Weights of a small mixture-of-experts language model, trained from scratch on English Wikipedia.
Size: 8 layers, width 96, 13.4M parameters.
Experts: 32 SwiGLU neurons an expert, 8 picks a token, a softmax router, a shared expert of 256 neurons.
Below are experts of layer 5 (counted from 0) of a mixture-of-experts language model. Rows are named router (the router's row for the expert), down (a neuron's output weights, with its number) and show model dimensions 0-95. Each number is 500 + 40 x the weight over its row's rms, rounded and kept within 0 to 999. Numbers have three digits each.
After each expert's rows: a language model's description of what the expert responds to. This comes from a sample of Wikipedia text that the model never trained on.

# expert 40
router:492424534470463483559532505469463542496582541501558410471484488464489447530516557487464421568555492492471531486516526453493523536463452506484445452456517543559521495462438467581483483497464512559524557516468450525468532468562496563537513451476576482473442443512504523527460552529491464547
down0:559493501450489518457452479497495484472514510560465457542474464467490509557504536473478526471419431460516494465510581494481590461472540487520519508487463549533500461604489548561511464475489521479522487537566533558436467450559561504526488524509474437547625506479466535513467419472492484503
down1:579519421489516510482472495536455477524544474567543520530529471451482540452491445435503461429507489447566424452435447420470460522500527552454525513536495450509532458473439588517505499451510519519442510484511533503541519455458463535384522519522499549546488511543534543452508490508526519513
down2:571494481500456544553487554452534540502487487434439531513552556536473476478504547521503470428559544510368448552518518530502531502535565515494553463517506506471475531499466531511510524532441501488526562505551473449442564515521515565533444522513481579455544522503490515571481437491539435517
down3:525492524481444416483456528468518453493567489473503493472428511462528451472411496479522508523470515560484503488453502515518523478532537570505534507595525537549526511493527529445557495495409564414526534543574517473524452536429467547491463541501488529480468558479458479573543431509455476479
down4:536561491472470522432538496465483523571519460504519500470540549490443511422509471506487483509454545432421474550537469510489457491489460516518415542496498594479451504528540497539535454515507511509471465503547517482481504443493446405566508508429520468562478481541421524521544446409554478503
down5:465486477478508434484534495441471507538478564528544508538501483460484500467427465433527437421552421510510514493552438503496486507496557499571485478536512543513520530490557462484553610569485531514495480572494501436496429485465584530508530494524484505478532536508471416495498473429421522492
down6:489444526463499550521471594442416524525524476417543518488512564462498536508535565485456515460480425483436532495509497448470458493462521440544528467488550521494438515533450445484494461459498497459502422496529488566548548413490491554534474511504477444525401491499525465514509421518479504517
down7:492480519526460481494512493512484469563529606494443499474475538504596472469477498446418496477496506538505525523494488474515477484446477492513534548500470556542534449536470512488541540604501492540493508531513381570555468560479480591506510492492427582491500536484515487560450454546483548470
down8:528371447522499494437525504458528503505515481513549486521493531524516447486504458462458525581493476475472514529525563549479587502549485443515453603511498477437503485589503490475486539474596484530515486524497515528461485514495445554433479519529523531592447475494437506481455458520558495487
down9:490505527455432482440453480595541453491455415484481504496428516510476545581461490466498441504540526510538533501602473620425478520516501578510560526520431495514473518534539517499486514531455513499551504475487501455537474561515471519484546513507522539534537566544493486534508541488459438491
down10:551498513475457473458474526484535489469502510496502507505457486428476541462508464488534570538502561409559436474465527498532526515530470512580474483509551548480494474472516514417553571501541626432469466510504492484465538488473479478427550515568517537560511527545482468508547588494550500449
down11:469511524597516477479465497527451518517526446460460541554568534448539531475504534536492472432429562567482432516509536553533468504539516528493541488496528462492445572569536473506529485421527464515473519461490525483452528561525532501489421530543442542558502478525449475468482414531441478539
down12:559564590414502504451447488462512492488483480503458385464529536555545513435521474483543503439492470537494479501494512466481458512500485502595538477464525536505523538449517536532475498470514533513469422448423503402490495521567548455481523497468519509538562442501496531432478507461516490553
down13:490529502563557573467465446503508487487474539569535450537509470548519460418452492500564516507507515484511514558473530437476529559525462523510537595593556479525513500487492591522506526449528524534509506480544497438513504573507473554525443543487521418478444545499475545553453535472512453543
down14:514539476408452513533439478443538497545458455444506524525480573467515549524581474513505536464510547510565448537491495508475488529539456502512542487568512495462545497493419497499562569506582532571438516487521485457549470476431529551473451488537491544554500512446486535497539414484546523527
down15:457522500433467476478510572545493464460546571468535472544478508504538582469479488504542479496547540479523502483537460455526468488547540494479482508502507444473546479462580529466493479551421513529455393486476439440490496517487536491513568507485532538506519419486551568530479545591537576451
down16:506443467470473553557530568524489479503472532431463578473487552474434506489469450492501496345466422479500488488474511456486571440500519502465543485535497572488554449454516445498485568513522488476459496500441486507465524502504536546492511472539496562569471480514495420561523524464489485538
down17:520515551586470549507509467521407529548534457484527533533469540499525472518616519555467425477491510475466472538501490488512599467499512493480482589517467468496455527434548494495509575476535489563535565482470542539463513396497518545498530492484463477452492458504565547453468513517542486503
It responds to: Second parts of compounds or endings after a first fragment, e.g. snow-f-all, rain-f-all, under-st-ood, month-s, aw-ay.

# expert 20
router:495503549527409535535473554559453492451510466504438497471538505418529517494528478470523466542556486489425502486477533542563446526471511450528443505546485445424492505433505564506458492475450520434468451482517486527472564456567533489475456518530463489559488476548490540554585472525577501537
down4:526510519480511548465555386531471505460495591499480535530525483467504527600511423439442552517486497510472515470514587529478470501467481450502546483524441471521530560453550518523429503435536482533532523508579521543459582544558453475515470546511539476511515498469496440509535557507496504536
down5:540465419480462491529547538455463466550524485544471472566536523521438471530562524446469526473520554470416568541487515558534473513506508456501446579549508558443480451462509501486501552507513458566414515474546434512477552494578465503551548500534514499517519541499499465402473518505514534497
down6:509525502502547524570492490421495469533475496533484519466504504478524583493429476522457484563527421546568524413481534478459397460525491545502552442486485494475532462547493480449507494569485535411474533494452451482545547514516492522467515527606431474498515483468457486579518527530483498522
down7:464478516476548547558470497483540501525456544478513445525473481526467452520520460558549497503502506480562553477457495466483528470514414482469502482500514563492464512445509469622475497577573463491424608435491538492487513478471509490501526477511577437455522557553590492532487472529547491513
down8:512464525499468556456422487529479509506535477515500521530468457452561510515536450481451507499552514447429467539563478498508479542491533496497495526510493470471460529535530528463529547595530510506502475505537525483531552418575563481432439567522540481466482497485454501571520479482473362580
down9:522535518513535491476447506465493488501532487449461527489574532507542446459473453470498458471532471471478496512488529495515536465481482437513476441523520466499477558535534429503488508442434539505487564473473437476393563467411473518507517470475460510517574458499557631472496468483439453425
down10:488540538433456494449502455515562548424471481512502467530433508467479500446422537475522522509475556504546466410491523544528516438585517480470521555501477429520485581475448522537452513471492556517528511548514513419467502472567548560555493474482442537502444459548487464533551462509488509471
down11:562470467516451542494431463472485509465548472450502452532503547501612522513489518453416540447460445486555417487511465581467497484557522527499524409545517508511494468525510517527544443464515509478491551525490524505457499467490488414576540500482480543497489470475551510437543581561484518522
down12:551510549432497438521475402485485550448473476542454553557528523463523511488507448485513505544572517452556442534470502506441522395590446477533449468466484478473479565515516496537519502475515499519564462487539528524442435441441538471417485461528546462509467542523529520510523518482513503471
down13:540505432504460504547463480566518492475474491483491524535542564487531479483516506482485500382533494414479599530564502548500515490512513443555456495469528448530496561514503490481459477486588480594500522541427478489536545511506512516486505482535516406561507487503494529450530535586512555566
down14:500555467477504449423496422511501530465466480561498493488522536477501507476496500534481495493476585456508512469532490494494453543496437424419567471477499474490480359459496537493515528502546470497486492474466488565518481572505499502502510403554546456445517486461462568506514564409506495554
down15:447439397551445541534515593514425508422554531463552507515537525477431496441499474457484477520527486511465503541422553484508484526515487503550481496502503492467484490509477549437456447466496464529560590505514560468468484550561555495522523449531453444417485466486461492458526499511496479483
down16:585506438501565552563447449506504478555459523462543530560477485491501480550471527532510523489498545515493575531561485544539421452500502505462582516427515505542487448491460462572520537500509497561571513548526441572546516436467502523504578491470551498514539549502444452526515489523501551499
down17:463562438538478512471433447470453544451573484556518508513414473504518574467487577488502490484534475494462549508491480441449483532467530503558478492468444540495471540514520518525514563502570450546444494529465502499422462521481571487440530515498473491528521504467532421397476513486431495554
down18:572480409475485460518535531508480517553510477525528578449514520488542503536466423549493470449519518462536485504574492492550483487520499461491576539498496516556581535549463456477537412502490522600496542530510516493509464512477498475561509518456504534559502474423500553482404487504494596491
down19:469589468530526510445475436486433492517538470549597565485556516540455536529432529531459523515506484530572421561572574431514434473504470489466486436470524478470540513535522553459525547516529465471507514465557480520557507498509480459521502483489517476509512438429542460553523485513480542538
down20:433493554434511436501535538503466500474491506520480484481451522464537529506558452448454500502565507546487520482481485541473554516509530465564486588501478464479529500460486513482461481427543546485462563430493521487462500517455532431585488528508574426555488504553530547522541505439512424595
down21:461427457527474507592571485426471503504484561494414487538520445441477479532488553464502549470595534483571446449511501452531513497483501536511497521543454490500473472489533509556477435468474469444534529569550536472538504525457484517451492475580488479501456570526502442519545549546483493548
It responds to: Byte pieces of Greek, Thai, Korean or accented letters, slashes in pronunciation tags like /pt/, and symbols such as &, +, and.

# expert 43
router:489526559442497547501446468528499465458461484560451524499573474456545480520525437451494470520555444502465444517573433518516501535445494415517470556525501485536528534463502527464452513411483556484471492445487464451489554432484546470492460558513458492526497553529499452538588506454550540549
down4:447486475541436484493549503535496484495458555475492497527543461527431523539471475452489401540575497543474491489491477487470474490423496480423457479483467531495546537500464565485455562516498536470469537537514491448545564443570507501450428497499563459508458527462456397521457551525451447470
down5:540540478458524535425481476460468567495584515570474497496534456475454504466480510524501540500507502490510507446470568554506500476539475516544562526480419519577491570503480479465470512450488530453548522423546562489528485517538499497491418534547428558496575509503566553462528457449482470427
down6:400454502541533516532476537450446609520516550527375470566474505503569508494495489477505436477475444463467523515489453585493536426539519468505497456519504470525454521469557568553471471463526541475527512498507501533501469536449546490448523481458496539541523497498487513549450419472482497536
down7:472499482532511568482507463517562524479477462498510552556521455479447472494559464472484516502520472474429530548521475586503541449447554472504503543478532476454535555521507540563399544430399478602507525492494547424485530467511531448438468547530444522526495536496534546473487467525468513495
down8:479547492491510476502529461517505489501522500487551495500475561527489496480551490507569510551439477494470494537566460515449452537493506516519482505440492434480501543535547536509551546489551498412555458542485454539576566555405396518487525519484516479539473482429447481479523501545578585429
down9:501536552534579490471461494550453473489462492535507493553503497538412494480497459496491440504441575466460463577446497529462511546506448452571499464488460448486427517507561478491557466536586523542404545427505491590427542494503497444505452501506451498452504489483498496514496510512524531533
down10:430490469557450490550515522435535527504538540490514561568497551472519556508528522526582503535452515525455553482453508445516469436540516492468468515520430501534473540540507515459420517503473511527488413570499455513505543440555464472472576535527440522522515515483444487473517485465452387511
down11:486598525484494529463579515485538431503454555501513517441552539479434510473534517498464537443537512485515511494444487501532516573540468605540462524507584522560468486451496499428532451524463497475462573465503464491503523453482451491481456502561455564485483430489438546479480515434508523541
down12:477467486600496426573545622473418454515504510494558474475487494454474508518484468566531498493492531523515513491432547430532477439458478473508467496557537510488463483543518502531516507554416466506485455505432476533530495500567560534478457515581534515456461485460557435457499526526498498513
down13:483465486478517513513559585563549608472505539520447486432617555491541460513503468465471428494521471546525522510423555445502534497483491541490468478453552461500518518531516475506509537553446427462512469465558549507507504514495510525430475431478501498456478551531541467508462460543523434493
down14:479427542444495496493428451514500480513548512546499460542506543503500507626510536422460483529542453536420496389489455561566546551462535494476470510522441492492499511513462479464494529494473498518528509491488504524498454489463572432446529488442547466461512455491521526493533515477445445585
down15:582525527517530554453466424505501547508482503555486565572598543503506494496518484460470468544499433512446462567579451478478514542544475434519515416521519466514482551544552454490494515471530559546538494427531506514451513494474485479474549505506510484512538470442482599493541433497463503539
down16:407450541518461495559451543522487504476481465477447475516451532523480499500539489501524428461581529486410509465534458464526498484472596465509477458587486496461460460500483546507566494514489437519483444473494500501408507554469501566532504515499553477552465538484512518450475526509586529585
down17:461468512539529518563489528435450433571501523483535479546527530463444485499510519523543491528494471537536491498477521454424521477528502423462389484620501474432524535491499470507492558465436471487538508435434530450484461469474544492535513551507447533465504554495570441520512464540463466495
down18:487507491536485498554495487494486575512560477577494573509484490470510520463469486520449505499429519536475493487610540468477444556470471473513429463566499484505455480510455460403512529513508524533513381393509467503494587514543443510467515508552505455558538502520457506495545519452485479502
down19:553494520489551458492528433510539510512478501450533479452488446499495539520440541443559513511427558507565500571562546496496456495522519483491600549524500528535434560488536516481629529458479511552475462453539502522533572483520504506442557544536554526482508520456492485490518555554516537548
down20:594544506573525574398499424538497492494437535536468474454508464518474525454548453480477490493475477479496481568495496564493532448386488485511445490519489500478509449453497521508494486564461530471539427412464526435484553481526492419441494556531501513468495489516532532557485503521518473489
down21:441463492555513533543474535503475491546512436548482441553488529519485472492451527534511533557504569485416468501537514446553435476521408474515462463528410503529483477539425515519502494502438526477504511449565554499505553517485538416446461422475539437447474475523485492499492518531470583503
It responds to: Byte pieces of Chinese, Japanese, Korean, Hebrew and Cyrillic text, plus a few degree signs and numbers in tables.

# expert 49
router:557502436516515430540509456547437480503547546526511482528449467520516464460511453489514451537473509556545456533473554502551491525522471480508465491456449582474512525508470534494498533474540536523542504552491500451449471479553479518564565505449488416435484499548558439460440494630522548497
down4:502424514515432509554524503491462520490497568493450486490512518561521430496503419418547523530538480470503479454446476508472548552481503500546500496532451521434441537515551429536572452509489489484484513488519524508465474513524510508522479592564454566522529454430544517455455594511504584528
down5:527565506520526510525581413458524565557433423527421402534478546511533494491497456492492460445535459533457478531479462411596481473543529508504463473492499534507550518519548458515502541479516423508477486459524506529522467464532546437527498456472499540497490513439510535463561443520470494476
down6:512515516453501450440427496485444450471516469481392453472528530517515499490526528498539512487537516565508467421447548529532544459507490527425497480515442514478424467516446532479474475482399538456545502558447493533495450514451496500503496479564466503538443484534545506587438575524549476506
down7:582539436437527489464485385469501510559532570477529538524483508485518542464494506431490543508534462517526482474518504509498497450576464510493541490429552585451547558465525497503542533526449469523468519491560482458591543490518468445467509503505495502520506509506432489436512435560583524490
down8:460488461512546598464548468525545516461475565561466462461577526454469451409470492436514509582478519519438542480411489491459488527495479493519536512497471494482507527552436514480580498556471444486514548509481424510484424462539484507519550464495451561513454481543497487476441490514550510526
down9:548451506492470456459463495470477475425519452572459465480435429497490502517529541527611525491460548468553470460558448483509521568512538415472497532504461468451484555502530532540422418494590482434484510488485521515470505515522499541508536500463506510466467532566550516491479445555495548539
down10:500518465471425498542500515417548567483483411509514462515508559533588510482439486486456488491504471478435464506477450461538569521527514529445522482452508494509461508486450486407534484505501524491509576424502429447488492544567432464533466513455556422467491514459453551493506439519480472510
down11:506476540408559507457474415559508501408533475585442544489474527547550464528537509463517526458482511509531473442452515527502469514507472484571543411541545540462489552478459433480519537496523478471442460583492507534510522455485496509536481514426546494456539492444577505490494502437474485494
down12:523470493421481481534505511485538511488420495531542505492539505599564489521480481502471543476488491535558471477506479443494516543444478545522527506506534525536525452428533430336493506453528552422454547484472441482455562518457465448466505483490491516541484487466477475521538497456537478434
down13:505539393514514440466440486588555489505480558499472477511472552486493448533474470537464443475437537493457522569514526555482554534483473472486463600466451498515478524458569553505525577546437505528551455518487489490575540559521458496510544510487555493492460491551525512544511510554480536450
down14:545511616508498441475502539507546478478524475424461457549497510510491555532501466530550412476522552464602559514494509536494470465542484575494494454485573474539495438478556497529529472492497422415519461490514546438487485467499529463542547464439517518508475541467481568510508547472544468506
down15:483488535551475431479481510403492532477441506528543508502518458524476533473415546521495471529501444570480494526429466592539531462489495494459441381496565494494455528481430539494502566517433550484499478514487525587498551508547497506433507493562487480540485501520555469524495547483547540506
down16:425454479503425469518465542460516546476506499489471533548525506507472517569485483544548510494523515557468474472507503474565502560419551512489509562410507538482505463453561516550537551494485479495528519464550500465484564576490523459545516428501559532512543486468582514473395508542454439547
down17:529508501474525529482492496521506471495561440461511492548528422542495548467442587495537482533457501516502534563477497488515531505527405484528493539459446531538501481490479467409512463505586509455415493492516483482523469539540508468493423518523416475506495566505502489477532535583589525395
down18:508549528445518506512514464536476495482455566552501505451390496471507489515561540536477521505511575506546508512455487480491520492572440471542531507487569547470515397520544481443477532523596522545469569608477511537480486476485470499511535467534428436523509471522446563507541485512463484536
down19:533499509439510517452542463485580466479451410497482497504525508472472510475449525498502519503469494477485459513498467479496518606508492424568522519497487443519410476458509590490525457515497547453493502552449474542474502505492500469512529527460512400429518483505488439532606590568466526494
down20:510459471501465525491497493419416425548575509554471427521514485478528501562443562476456496524563464537523526531547579487486516487449481470444489472500434426482510492470480516443473511502479500513462489558499440439532490482513531436530506432483523498502543442544595481526582480501532515445
down21:474557552546450453501531514483480508502532520477509492574437496501558570540444482552449480559525571534505521498503515501489441553544455458464458502613454573487458512478490480576562557467525469575462516395501512515516529474521515566507443527525473540498472533502497552448500463501478483528
It responds to: Word-final endings before a space, chiefly adjectives and -ing forms, such as -ical, -ional, Civil, breeding, severe.

# expert 17
router:496518415456466477486578546473497535505531524563470469583521477573495502552480488553508547430451443498453472539420495438537531552533511447536525550497504514520528528442504529450493509517523462489457496529496502437512459484517440494435519489445479482506426526511483545452549469561520447397
down1:497547473518554576498549516534510512468534483533501397489420504508519503455560494411478496428514461497532481534521466494440521472565463488501507504556534443458477491515447519474521578484532520472483559543583518449456451505513494541495515536493531506543475428521530544473509578455425584527
down2:413489435515417577499505499514500544585427460501472510509525443549507542530487476607427402455484515528463473535502479470499490525482480428470485474476549473499549492575447512556501539457476440454463485517519499476536490490447512527473528501502560457468499491527467545484465480488536470585
down3:491512459507490490514518468542560517475549548482430458527504454442532498531394479453497521538436505417523492513425485482521461429477512549513493463528478464502505428496484422457537461557458445566452436447500538450507524450549425434531534497505531478552453555507478536503488520524485491438
down4:419498461523560549496563527484487560460503481426478453502502496466521489552552425459505521543512524450599507539422479548478517568521530483546558528481485506459540514474467544564495473556514531511566562509478520475525495423500502528551569563472531580507531538540552512538478485481555491476
down5:573628461502477504487501479460486524472495424527550517512534476480561545550479407622487518470556491485508465526492452506493495510465475468431474542513554516553494426453549525556488445540489526455553475434487436497471550549492487497475517537508496478462494568542473512480477523554500534505
down6:506504514473459397507501466498588512477467507498423441513512542437501481452480477509508409427502505563544547554554503528458434530491525525556476508450480549468481544501507502525519462493463608499607461507515440530438492568497465523465507484457449473554513462480528520535464485460487509514
down7:537432538473503517469493490550513468484478522526517466460534407549521442563484465525589468459505539450536555485468473499521493497590535510497528457464526576551523524533554524538503438506448497587612474457462490375490455493463529527498508504508478442509525461489472517487515461495508511532
down8:478481611525525545553518490531516492424499467527484544494471441474523485524514520557542547483484471488518534492478526485493573461481453559540463534440495531403561449430533479558565512487474540500518532558489498430428490490478537530478543555501463471433497603542514496557476492544479491459
down9:448511466554448499511474522487448470486501513600500548467509559522484493503532580496462484509540504506448533474508559520480529521475467482467495497494372551501487521505478500457518502556549598451518548561506450546498502537559512480528518507460498409517533468457440485548527546413504592506
down10:480542484512517498505496489511535504504493498553522485481461524454511536503516474412489464557512468512537416521537458487484537513465544445490503550557441558479503560463514583508459475514489478492565469467420475583438503444520537513529476535454485509531426480444502456449512411586428585493
down11:531520515555502571468500468498616513469513547571484464482472486479493517491486536518483390509541518405482521485495510465539483480468485552502534483456579530502503424513444556484474491508480496523466489522506553517468448523566546593576488454572501479458538491534468494585483524562473526470
down12:448526539479537459474546527468511648532487499469488495567524533478542540451491525570447498494598534551564467471526482561509570450444530484495498503519490514481527429435495510445483449504525401468494548492488461504495450477544508476480512503579546500522536515525529519477511424523498533523
down13:524464456469488499495536513537536505513444495420491536464436474504529469486466527470431443490511513485548507469456516463473463507569593555556490466514495513508509556489468521491535495490473591544513511516528581524595465526520462452427583577576548533519461561531479449440549511491489499510
down14:474502476502524517478600460512474535507492457522513512477490519525455516513502494580469441421488555492521482533497490429523468483563420470507444466504536464509582561483436466482405550505453533490479565544508391485516539566499499485434543441527528456534476549473488554477552471521517527495
down15:537487455502496629470477540455521522482539462546498460466510458556531550465452486516518522481563476467445515480457508430427482499495455544468422497523563514485427525488529527477499510463489523596532491487535487501486513562522470561502500513469422489562543472463474539481454416497460541580
down16:531515449639503448510477495480509562500473561534490583550534533469497484499477537515534464535543511508471443455513508525545477481559463507472476561478523538505505491451512526432466509447543579535596587481436489523452541429506461517505508488517459507519480557503475439513503548477484437454
down17:530454482497530533487488483522569492553403516470576483500439472447460507466487520447473493475541485428498544450483467463466471437483450498491478529455541469474490502476452532430471518485482597488423479455504518454458470448527534509601535550544438547465480497537490460535426510444461459493
down18:509557513538533497470549518510449532478516478480467506518468502508488568472457518489544512567482493485529474478426529489518465425463501487537419550525580525427550444460465501474525507443504429481448512500503543564581417465517458485489520518462571522477537488524532526463444588404450512495
It responds to: Section markers and words starting headings, list items, infobox lines or table headers, such as ==, List, Total, Studio, Peak.

# expert 35
router:485460553523500520547541594494565471555465476445544446469498515496549415541504543525458511529519492530518447418477456462561521585541562476412493490509516489513498542493506542532472429479547501522469442417555528541433499515518552511499516544485495490571536493529554550499489480495528524443
down1:463504533488540484413496440502513497513552562487517464528506502565537487512518477448505507540526512463508484484482516535572536444490452544503494503515483458491528531497500517556539445487564388487518508446499444519617534467479507458502382579558447472524467470501534551460473535518461469430
down2:461573546448541489527489447486489477515459545514558515537520534505466490489410489557405506533546471505474533538508517537490542558546502491442508457527515516524564522488499439438518494496472507434491474455490545532500541432459533480562505564535493486472447533598535564403544442495505465465
down3:511575479544511477453478466521472573424464484505545493505551504480505533544493503467481404492518527529474504516455533506482503480515454555523400553456536482492483448442468478499478459545457508525490451496473466394439411478507482442511506466530531471505539456416547498506426556452570481507
down4:440490445573530467488550494467470471518480461484489450531489492468550505537461490564396504482480550516498451579490506508485456441583489525516470568497522462503518469506526524512482442492491479453549479396560515525501468557483501497486451488445518548417523461585520538454571453515531435505
down5:611571511498483519537454411529529438471563450491490521547480458454436519453451504468542556488489509504428475539468535438502522485526467515544482582510445489413537518528500413498399488533495461523495494464461485541480544492476560527492493523524483489550498474461462513448551495496471476549
down6:515503579467458443442600470493558432481482502419452461406483495532498504477519515454473558459464523509528563446481517535499496522498572534501486510473530415539536560466461448518456449488484579540476481502509524518482496427528458454543513467569486532505509471516544520481576504526434502480
down7:460506575559457526521470535507505478507463445571552464527602449526497485494425466510476550459571496524495506544472472554499543502484537528513448453491547514525401483533502525580462446496455500511505534528520518473496536598525515475585516483472499480452478477554473539556489533496579437501
down8:529498419559575533530524424495478502550447508466423508508551492518540495453470467475498512445441420475554548538486448497500527482433497492496492465557528531507542444515476522545520444559538489504535452449448471526482454543479486538477544473463488472466496520435532554537397475569514568506
down9:490521550386519498456550504483500436471480486506487535484597560543437501548499507478565553486530535515515514478473509467429469571543525520484509519501498483459458522511512483540491465533495518564506556550465523478535415453483461443565532577457453579513445522518489472485488588566504520528
down10:504515458398395497541485568470461485514532529491453497533504544505544507535479487472580462471506510513429522402515493580511487512564523469568564518455506531459477489486527569439484507485521549542485525480504508529468460505537493483462502455492468479419431527492482549464463588508526561453
down11:527430516536530428501486511488469528504473488489521533491455465435475503484484436518500405509564524527524566483511441452411453479438548580531461540446512551449536486509500521576513538529507487429528465548423494534537540509497514507529524463476575506424503498494513449469573542548536512539
down12:482477460533482430458534598530529500504498552495458493441513552491410483459447485400604536528524464513491521491455582490592512476498492485548509539458508549473502465515511537443507491549490521460495501500429481561474485527477527479500480513491560489514508448479478446456406488447553496549
down13:539516509479520525591464452491502473557498451467509508439501483584552491487496451454482532454595432480472493549509457521466450443493504488514542461506501513578486562476389495506538540447539539519499550448517491462518520562536513552546481486492554499486541556453540528439434475511500476424
down14:508478514478522547521543508462483517488478461490550434605457533482478512525515472480509534590482573511521503512499547463506512543455506467533553484458456461510492438442413578443515507496488501469438509482492458455478489569477562456486423472532474512559539551502519482558443497471417415538
down15:469554489534557513504469487490517531448424480529506433471459544467509516483467430469539440470510496493483502576418454519466502513443507496469530465486509518526473475358558497530501480533495473502448613579482479474510525526513555532463498523448438517554482507449541494568521490565529536508
down16:531498548506411497482496451527453499466448519551488477491458511479527491492489470507551440455465584500509470509519461456494481486480496527573597467464536489568472471507388538532573456443521512513462442562548495485529438512526495587470525545434554505515500588540517472464494547471481501509
down17:473559486569546513459476448522536506504455562449457476455461504541500450495488496448516501496472517526538426499536462408508434509579455483473546434548465485519509423508538459478402512475501497540439480520566603462492547548467478509499526488453453511481577522537484524540486515454542504513
down18:507570483437488468545505554469498518542485434433492472433434494462511429491541561479566528452497542488446524527516438577541481448561452574527530523466432468555553534519479483454483436537579506440465493531489491492500460520504489501524575472540496505455488462466509463530572467510497505453
It responds to: Capital-letter pieces beginning acronyms, abbreviations or proper nouns, often in parentheses or tables, such as IA, CO, CE, $, Ex.

# expert 31
router:464555503512441536484492461506452464490487555488484437554504571547453472517539430466505540553467487512510528538534443474531482559446476475496556564452434474419473522522462542490552516517530450455509524507434492491441477482517461566424488534491425485550457540465551520544454454481469454434
down1:470506516547524512468492499497455499562464592465548433435520550529474488529556469495509523520468453520467561530451552479529462433518434475499464437408472475506458562511437545516501554490570458511555468501522500549505509535447483472487496459502488481560521512532602496526402453470484455492
down2:524502554387472511453509490584489478427487469546492462461478488495464412617530497484556540521465508482496510499498441481439532431446479562473530516541552468491488509505531509493510565527435526447490524520559476453502536517396517556544526488495585512521507476493506462487476549515541497493
down3:450403531483467481498500510504449546509535515446460495540539521572522511529470526469501505521564542498495490542477421484551478558502467458481473496481515420487477480465500494478558484542493460413436466486494468522565511569494469526491476486500538547525422522496529542485481353567478578491
down4:437437563474426525501492541518470457484461545441526461517516533559433455555541455472490527588469468461541525501496481531461467513493540516501519519467471475377503487417476568484503509499480413522527473521476522481479466507482496542500546543492449510551564548522540434528487433428506484460
down5:377437479631441535483562590448435538551520547484489465484431498492494517535531495472484492520469520527479454501454471493507556496484503430516487528479452517492451502502589518528518501555495549475453501525426493534473441485485520504471487480452471502517503510450459498457435449525499455550
down6:455493486567468542505549533458476447523401550571518452522496466553457479480515458486489520535503536516462493513513472498431494459525500459499478496482459483468519460445506522502453473424415455533439517510443504481416498504421520534554491539609502535465564485546484448529511558533565488455
down7:478420529447459436515540596444511488507538436505521554488467441449528511594504570530521503460552468444495542478571469539508469483533516503492495483470567509481538518572529524569489484567450573538564522554501567500575509507487530466441522446503521509456499528501524546486531526489529493529
down8:478500540444424446420532557545568472514560441421493492536415481542510475529503595505488422470485521485554554456517534461478546499528605489538550474479472460522506449461469517418479473508482501496502513543530552529529464508504509468470513499527546510587485577525518519452507512506478508486
down9:467483502515597466465559506536508466551492452476499526459503500500508495494483522496519467468544468485506494392537432562463560448497469462484550520517529547516564475531480474501512441491407433418536485504369505544528547488505508482600486474507549487537519495505463444560535519514468525513
down10:571495517572564545517468488475428513500528445584549462504481480494497541512526482497484536556524464496496530596453494513433518436446523532498542533575531432524498516488584493535514502494475426531544485436491520539448531452543537468545447472425492530501505445470557491471478450530426516509
down11:521581441481494524468471447529489556459474531490551556541507579485578492552531474569378491466475508514559526460533531548449504492455552444446432530499471509451549500487542463513559470509460443498539553511418462492456497495434527453511526541523521498472523547516508472438495499512458478512
down12:502519438496552505502514483506601482497511551528526501478543431445513518485482538512507484490507522495511482484554488475489444445531504518510457473517646498486570392503541509448435573519535543514609526524494501513522558524486496430497491495479476485533516455610457452514495493490499518453
down13:517555483560544494448458397515472577514461505467470520498496512547469486510529497463467559532469491486462526545468516533539484476521565467466496487510479467515524552438531509562488555477561458547460466461497443452437476442437500471463486501443486369545583514516510523488503445454453479545
down14:515508490475517447436560506476547471448492509481426505493532538466510526546497448493480473509445502524452551526463485493493499535450441518470461484525541408449447610470452416520545434503496496538557540488522562437498471474479462518447530491425466495574504453451504522507521580468548450491
down15:488512484477494437533491512511540509500544473518494451462464501503521505542559506560483442390526495487513495453468505535483597532542489503451485433474597509533581442512453496469566458510492507519566440546546420532528495496573443492499518460435568524555546490507524519484473570502543531516
down16:578461547518467539435505382452496433441566531461502482486514470480552461481505488452513489504474471495549524551473519475457563500458542462497501478577518433503441526508584494574541564469467460553491536585507507447523504486523511533494549480441520492467567557481466481498504447494482468522
down17:489530508471441535491565485470588491466485478478462468504472475487547447488479499401549552485519443524513507528468490531483474449484453534527536505445462477391491505539475506562530493527498516521475512528461500522523510428476516463399547499482418483432571465505518551512452481446610497542
down18:509486470573536444513454410508498498534419544538552444530563505504545543594442491476522496477513515536495539522532469485525429469558540481470488531486436481487515474492525523575459571546510431452557450546498579543467484551571507531456473474456503551548470489531459521518469518505543491510
It responds to: Country, nationality and place-name words or pieces, such as United States, New York, South, Lithuanian, Oklahoma.